config.toml
d_model = 256
n_experts = 256
balance_loss = 0.000642
norm_eps = 1e-05
positions = "rope"
rope_base = 10000.0
init_std_o = 0.0
init_std_down = 0.0
optimizer = "muon_variant"
lr_mult_up = 1.29
decay_shape = "linear"
final_lr_fraction = 0.0
doc_mask = true
Below are experts of layer 7 (counted from 0) of a mixture-of-experts language model. Rows are named router (the router's row for the expert), gate (a neuron's input weights, with its number), up (a neuron's input weights, with its number), down (a neuron's output weights, with its number) and show model dimensions 64-127. Each number is 200 + 30 x the weight over its row's rms, rounded and kept within 0 to 999.
After each expert's rows: "gets" lists some tokens that make up at least twice as much of what it gets as of all text. This comes from a sample of Wikipedia text that the model never trained on. Tokens count by the router's weight.

# expert 129
router,183,248,162,230,201,204,217,192,233,186,175,185,214,208,219,181,231,193,250,227,229,174,183,245,215,179,212,167,210,237,197,227,186,147,215,178,220,253,231,201,296,191,175,234,204,239,196,211,208,216,178,216,173,232,250,181,147,186,240,176,187,162,194,260
gate0,234,229,212,169,201,203,236,168,232,164,185,183,187,147,172,174,184,177,227,202,236,229,208,189,204,237,242,217,202,217,246,233,204,194,213,182,205,180,197,230,178,170,177,200,161,192,255,271,226,225,173,220,194,183,229,173,228,215,226,242,210,236,197,230
up0,210,164,160,192,219,254,150,139,155,142,189,179,222,230,194,205,198,178,219,151,227,232,169,168,158,182,197,176,153,197,159,168,231,234,188,248,222,217,225,207,200,107,195,174,170,212,185,193,211,196,234,214,230,227,209,185,203,173,238,189,249,193,208,182
down0,198,164,156,183,215,164,207,198,200,225,206,149,162,185,192,260,164,178,199,188,162,179,184,187,222,153,171,160,198,191,253,236,201,178,223,274,245,205,244,175,171,223,200,189,152,229,230,189,172,177,233,156,176,235,179,215,236,183,187,183,193,170,183,212
gets: "| ", ": ", "; ", "==", "– ", "/ "

# expert 1
router,257,213,192,208,176,220,199,180,167,191,244,182,156,191,199,181,180,203,176,181,170,214,224,192,231,210,215,197,163,233,221,262,161,246,149,160,244,186,202,183,181,179,163,233,185,219,169,198,200,201,174,197,179,199,196,150,185,175,186,189,161,178,175,168
gate0,150,218,216,239,218,167,197,243,180,245,180,225,177,166,198,189,202,189,188,162,204,184,235,237,176,209,231,216,170,215,194,213,195,160,181,157,216,226,165,180,199,259,227,188,235,227,237,228,219,248,166,223,218,203,195,204,191,189,154,159,181,173,261,232
up0,147,205,212,211,202,97,158,181,217,208,182,196,242,203,227,163,228,221,245,224,181,226,302,131,219,186,244,147,226,209,169,154,241,193,194,196,207,204,225,201,209,196,171,165,193,161,217,183,183,217,146,220,194,187,207,243,212,152,168,223,223,195,178,254
down0,213,248,188,225,138,184,212,192,221,177,212,197,208,143,205,183,213,216,213,173,199,180,198,219,283,157,210,185,199,213,205,214,175,248,245,226,181,230,222,189,216,158,136,195,251,173,198,197,183,150,260,200,229,221,189,213,181,174,193,185,247,212,195,218
gets: "first ", "other ", "new ", "a ", "-", "most "

# expert 254
router,167,211,202,221,245,174,185,190,188,220,213,166,214,205,259,202,263,184,234,214,261,218,191,158,211,223,175,211,215,165,155,176,238,147,189,214,267,260,230,250,254,214,163,178,167,207,169,212,193,234,190,131,215,188,179,189,197,238,174,227,175,226,213,215
gate0,164,148,234,235,163,247,258,210,204,225,162,205,218,213,234,196,157,261,211,167,206,220,122,236,233,223,253,178,239,186,150,175,151,206,129,185,175,175,208,185,174,189,234,235,238,154,169,152,250,219,195,198,187,206,162,178,165,235,265,235,170,160,169,174
up0,165,174,179,226,150,233,248,256,220,222,207,142,183,152,180,215,146,234,215,234,244,219,192,211,223,198,161,157,213,193,189,202,188,212,220,209,125,207,234,157,189,186,224,195,185,205,181,189,185,239,200,207,181,187,226,191,205,223,197,200,191,169,200,170
down0,209,203,172,213,195,214,234,200,157,249,224,186,175,201,185,211,160,156,229,249,215,193,215,211,178,168,136,168,174,206,224,154,209,116,220,207,199,221,229,174,188,218,237,168,212,190,202,246,191,212,202,211,239,188,166,152,251,223,158,184,253,214,269,207
gets: "he ", "He ", "him ", "she ", ", ", "it "

# expert 238
router,196,231,258,234,154,228,232,173,250,209,180,232,214,198,206,240,212,162,185,211,212,189,159,194,173,176,195,244,243,267,206,210,180,271,191,209,165,181,180,182,236,174,170,277,178,207,215,181,239,238,163,211,199,191,201,211,141,246,226,134,223,187,162,220
gate0,183,179,181,239,212,177,224,186,229,201,209,196,221,242,202,182,186,219,184,263,228,223,237,277,178,227,187,207,269,207,227,211,166,230,183,206,199,219,174,196,203,153,173,163,182,192,138,175,225,190,219,188,193,266,243,202,195,201,246,140,200,172,183,193
up0,230,240,209,210,212,149,210,219,214,243,200,175,211,231,159,172,218,208,243,248,193,244,184,218,206,238,140,144,225,227,216,248,199,255,197,235,213,228,198,217,273,196,218,196,197,226,252,179,190,209,237,242,194,255,198,219,206,195,194,161,214,185,193,198
down0,185,216,122,186,166,237,239,247,153,182,197,201,206,210,186,221,255,200,243,252,231,235,203,174,134,208,173,209,245,190,210,173,198,225,176,237,191,191,234,225,195,213,257,227,205,246,225,227,231,204,185,190,170,198,242,180,179,208,228,200,216,209,203,235
gets: "\n", ") ", " ", "′", "1 ", "0 "

# expert 232
router,275,181,183,253,192,180,192,226,191,124,232,165,218,163,205,142,199,232,165,164,208,212,185,232,222,195,203,217,189,182,245,251,216,181,222,166,226,195,167,183,173,151,159,266,205,187,186,181,186,217,235,167,162,218,126,184,211,225,187,234,209,188,210,187
gate0,172,163,201,191,191,202,225,170,232,236,228,224,169,210,198,187,200,154,172,202,154,209,184,204,222,229,203,206,185,185,224,277,168,194,132,179,225,164,188,202,210,213,193,205,211,233,209,219,148,190,227,186,207,177,178,143,184,227,176,227,153,140,213,210
up0,184,186,165,158,197,221,197,170,194,165,176,239,180,289,216,199,242,187,254,202,199,179,248,211,179,225,203,155,192,180,163,142,189,149,227,194,207,257,200,175,214,189,246,176,204,150,178,227,216,169,180,208,212,179,212,223,185,167,196,209,211,209,208,203
down0,207,189,194,171,112,152,209,191,133,264,163,161,211,216,186,203,223,208,183,206,203,201,196,205,205,216,173,221,172,219,224,224,208,193,198,238,144,198,240,231,262,238,212,235,155,175,243,185,184,181,221,167,146,225,173,153,193,197,161,236,245,196,241,215
gets: "the ", "a ", "of ", "this ", "s ", "their "

# expert 16
router,170,246,198,198,197,194,251,185,212,210,203,171,162,167,195,208,198,212,200,172,210,200,218,207,190,177,166,181,175,232,186,237,145,189,218,202,205,168,235,140,217,185,225,213,164,215,168,212,250,223,166,168,197,206,168,143,210,180,202,200,178,157,218,255
gate0,207,185,240,198,223,274,194,135,185,168,110,238,181,230,226,198,192,166,203,206,172,157,219,216,187,193,221,206,159,216,180,231,185,198,194,224,184,192,146,204,192,196,270,193,159,210,172,99,196,182,241,152,196,218,213,162,188,217,161,181,186,197,163,181
up0,201,169,199,215,165,148,194,214,168,178,220,211,196,203,206,179,201,230,230,209,168,183,183,156,232,253,233,135,232,184,197,194,254,302,178,187,228,200,228,224,223,226,214,239,225,221,201,217,182,252,160,167,223,221,210,193,209,176,183,180,195,190,209,190
down0,145,194,144,203,172,190,204,184,202,250,162,231,156,199,170,222,203,185,210,175,201,208,167,248,218,157,228,187,204,228,231,188,125,160,150,211,162,208,214,196,228,204,204,202,214,240,219,163,218,167,218,220,211,223,255,188,186,233,209,198,184,168,193,188
gets: "| ", "- ", "\n", "; ", "=== ", "= "

# expert 41
router,182,212,162,193,171,174,196,215,221,239,239,190,182,172,241,212,222,174,239,231,156,158,156,204,137,198,184,173,191,268,242,219,189,197,211,259,174,166,252,237,193,182,248,229,162,167,204,243,176,197,209,246,153,190,226,187,212,189,218,209,193,238,200,247
gate0,205,214,251,182,246,134,219,205,209,192,189,194,233,172,186,166,236,217,219,229,227,194,167,204,202,167,231,143,179,199,193,215,204,223,214,231,147,207,193,223,189,235,189,218,180,194,200,210,190,196,252,196,222,205,238,236,141,234,138,145,163,216,208,208
up0,224,226,213,219,205,183,197,200,177,168,156,221,225,145,193,158,170,219,221,193,219,209,199,178,177,191,248,187,219,195,205,226,254,261,197,207,200,184,231,241,218,200,137,204,212,137,240,226,190,175,206,201,152,191,213,228,215,200,188,173,251,205,215,204
down0,168,212,213,192,196,204,173,184,213,179,203,258,167,191,244,191,190,154,211,243,185,207,254,201,194,136,185,145,177,184,197,260,163,223,198,229,130,168,168,174,206,180,189,188,225,213,243,180,201,181,188,183,174,170,225,206,253,191,141,206,206,214,225,126
gets: " ", ") ", "% ", "0 ", "\" ", "2 "

# expert 20
router,217,186,234,185,196,226,155,254,233,235,208,203,223,206,173,225,235,180,205,226,202,232,151,148,247,229,194,195,195,160,154,142,165,152,208,169,166,194,213,237,190,154,192,227,120,146,220,206,182,218,144,138,195,147,152,220,227,163,180,209,186,265,215,191
gate0,233,153,192,162,265,198,212,179,232,163,173,188,231,224,162,203,228,199,162,233,199,162,214,234,174,172,178,267,164,237,178,233,178,228,182,217,146,206,187,210,210,231,190,214,175,230,184,184,201,159,195,159,158,269,176,192,146,215,227,236,212,189,200,236
up0,206,148,209,213,193,211,249,253,215,185,170,159,203,232,245,233,208,179,144,226,220,201,235,189,231,155,177,207,198,222,199,180,189,178,193,214,202,196,179,160,192,223,237,203,222,227,220,170,210,189,212,213,227,216,172,177,237,215,225,165,180,120,185,181
down0,216,147,219,245,113,252,205,225,230,176,210,155,231,212,207,161,209,205,172,201,229,206,270,168,158,237,185,238,170,202,210,237,209,198,189,189,197,152,136,197,179,218,199,178,168,125,217,232,229,197,219,190,229,226,164,195,167,166,204,193,161,209,193,164
gets: "it ", "he ", "It ", "which ", "who ", "He "

# expert 51
router,196,184,196,210,169,205,197,195,194,183,212,195,192,267,214,191,188,167,146,194,162,204,235,196,219,200,202,186,182,253,247,225,206,260,169,208,201,167,155,234,164,211,235,224,181,107,222,173,283,187,245,227,170,169,180,172,189,191,212,208,213,162,226,203
gate0,226,138,158,173,190,268,220,194,148,239,182,140,143,216,197,193,165,204,237,248,173,167,212,177,209,209,230,241,177,245,209,212,196,181,189,190,159,144,167,189,152,170,152,234,160,169,273,192,204,166,201,214,201,200,203,174,136,226,196,200,236,152,253,206
up0,224,229,201,177,203,175,178,233,264,205,179,160,211,174,191,208,226,219,170,223,203,201,170,230,250,240,181,215,241,160,161,245,204,178,217,194,169,220,190,151,221,229,190,151,214,264,165,197,106,198,261,173,184,212,216,157,183,207,193,242,214,181,176,223
down0,249,216,247,210,211,189,194,241,193,181,157,204,131,254,226,217,214,207,147,187,192,196,160,162,203,159,207,181,201,176,235,246,194,258,197,244,195,242,200,137,185,253,173,161,214,171,226,255,188,155,211,154,185,151,219,192,191,224,186,208,225,222,137,199
gets: "the ", "and ", "of ", "other ", "The ", "public "

# expert 214
router,160,248,129,208,211,188,214,179,193,184,207,210,202,160,204,188,181,198,230,231,251,205,236,248,175,193,220,221,199,239,211,209,136,183,207,208,257,213,149,142,269,174,206,167,184,238,204,227,188,200,172,129,184,208,180,193,207,203,186,213,144,155,206,269
gate0,174,241,202,230,157,144,218,228,209,193,216,223,164,171,224,225,160,238,226,260,195,142,167,174,184,172,203,200,231,216,212,181,167,225,172,204,178,252,130,226,164,224,268,267,203,149,217,200,259,199,161,206,201,277,264,236,238,200,229,182,232,250,203,201
up0,241,256,192,222,145,205,185,171,290,202,220,137,160,152,252,229,242,190,221,208,231,155,178,199,185,194,190,218,222,224,197,189,157,206,179,195,168,173,223,236,174,191,196,177,228,200,212,168,223,127,178,170,151,213,204,200,240,181,209,205,217,226,253,216
down0,157,206,289,190,163,232,145,264,193,206,211,171,168,237,231,153,206,204,156,232,197,253,230,184,188,259,224,227,194,200,174,209,210,172,255,198,189,226,212,234,198,161,195,223,182,185,199,161,190,213,162,199,192,223,212,200,221,165,206,240,201,189,246,195
gets: "| ", "; ", "\n", "\n\n", "- ", ": "

# expert 28
router,164,175,197,199,205,223,283,200,211,200,209,186,183,173,173,253,157,173,250,203,196,175,216,153,177,212,243,212,210,249,244,222,178,225,222,252,166,239,206,175,225,158,231,240,166,191,144,203,186,248,196,196,182,196,226,245,184,219,223,200,168,189,227,254
gate0,197,159,161,203,170,225,230,162,259,213,232,255,208,190,235,166,156,166,187,228,203,214,215,144,212,260,181,228,193,200,205,227,235,184,147,168,161,197,195,239,176,181,211,170,223,221,201,232,234,160,216,232,156,196,210,164,182,247,194,182,241,165,163,204
up0,137,228,187,210,203,285,208,239,181,185,238,127,184,193,211,178,168,177,164,164,200,200,216,194,169,208,207,186,194,159,181,151,193,169,241,231,196,211,149,159,189,215,218,174,212,208,218,285,158,197,213,236,250,158,181,197,238,194,246,149,186,183,242,180
down0,207,205,173,192,196,201,238,210,186,166,163,151,181,168,197,217,177,203,183,226,189,177,221,228,206,223,185,204,171,142,162,246,228,191,197,150,202,151,228,240,180,223,215,215,157,156,198,241,224,294,206,228,202,222,197,231,281,203,160,224,160,121,267,207
gets: "\n", ") ", " ", "3 ", "2 ", "4 "

# expert 82
router,221,230,217,182,188,231,197,188,209,179,208,161,202,210,221,292,241,203,221,176,174,280,235,167,205,228,198,175,184,214,198,151,167,138,175,151,184,235,241,239,181,216,210,158,175,140,240,207,187,206,216,160,210,212,179,251,160,142,251,186,204,232,246,261
gate0,213,171,223,212,172,252,190,170,225,254,191,214,189,216,189,247,165,229,234,176,203,199,209,217,184,172,210,196,224,215,228,173,268,172,212,171,161,223,216,144,214,166,234,197,255,164,204,213,156,189,212,213,231,192,157,193,222,197,241,172,259,184,165,131
up0,187,215,190,173,192,216,227,197,100,216,208,208,194,189,230,158,178,219,192,233,229,196,253,153,168,207,169,169,201,236,190,216,223,249,164,208,202,183,230,193,138,207,226,202,192,275,191,170,231,247,209,261,187,201,193,200,148,202,219,150,219,214,261,210
down0,216,204,201,182,213,211,226,172,229,204,180,241,196,213,218,187,146,176,251,135,225,215,182,253,202,177,156,235,207,209,186,210,206,149,219,131,229,239,173,157,185,222,202,198,166,210,202,168,212,232,161,187,202,277,180,240,224,233,162,278,210,223,206,264
gets: "It ", "it ", "He ", "he ", "which ", ") "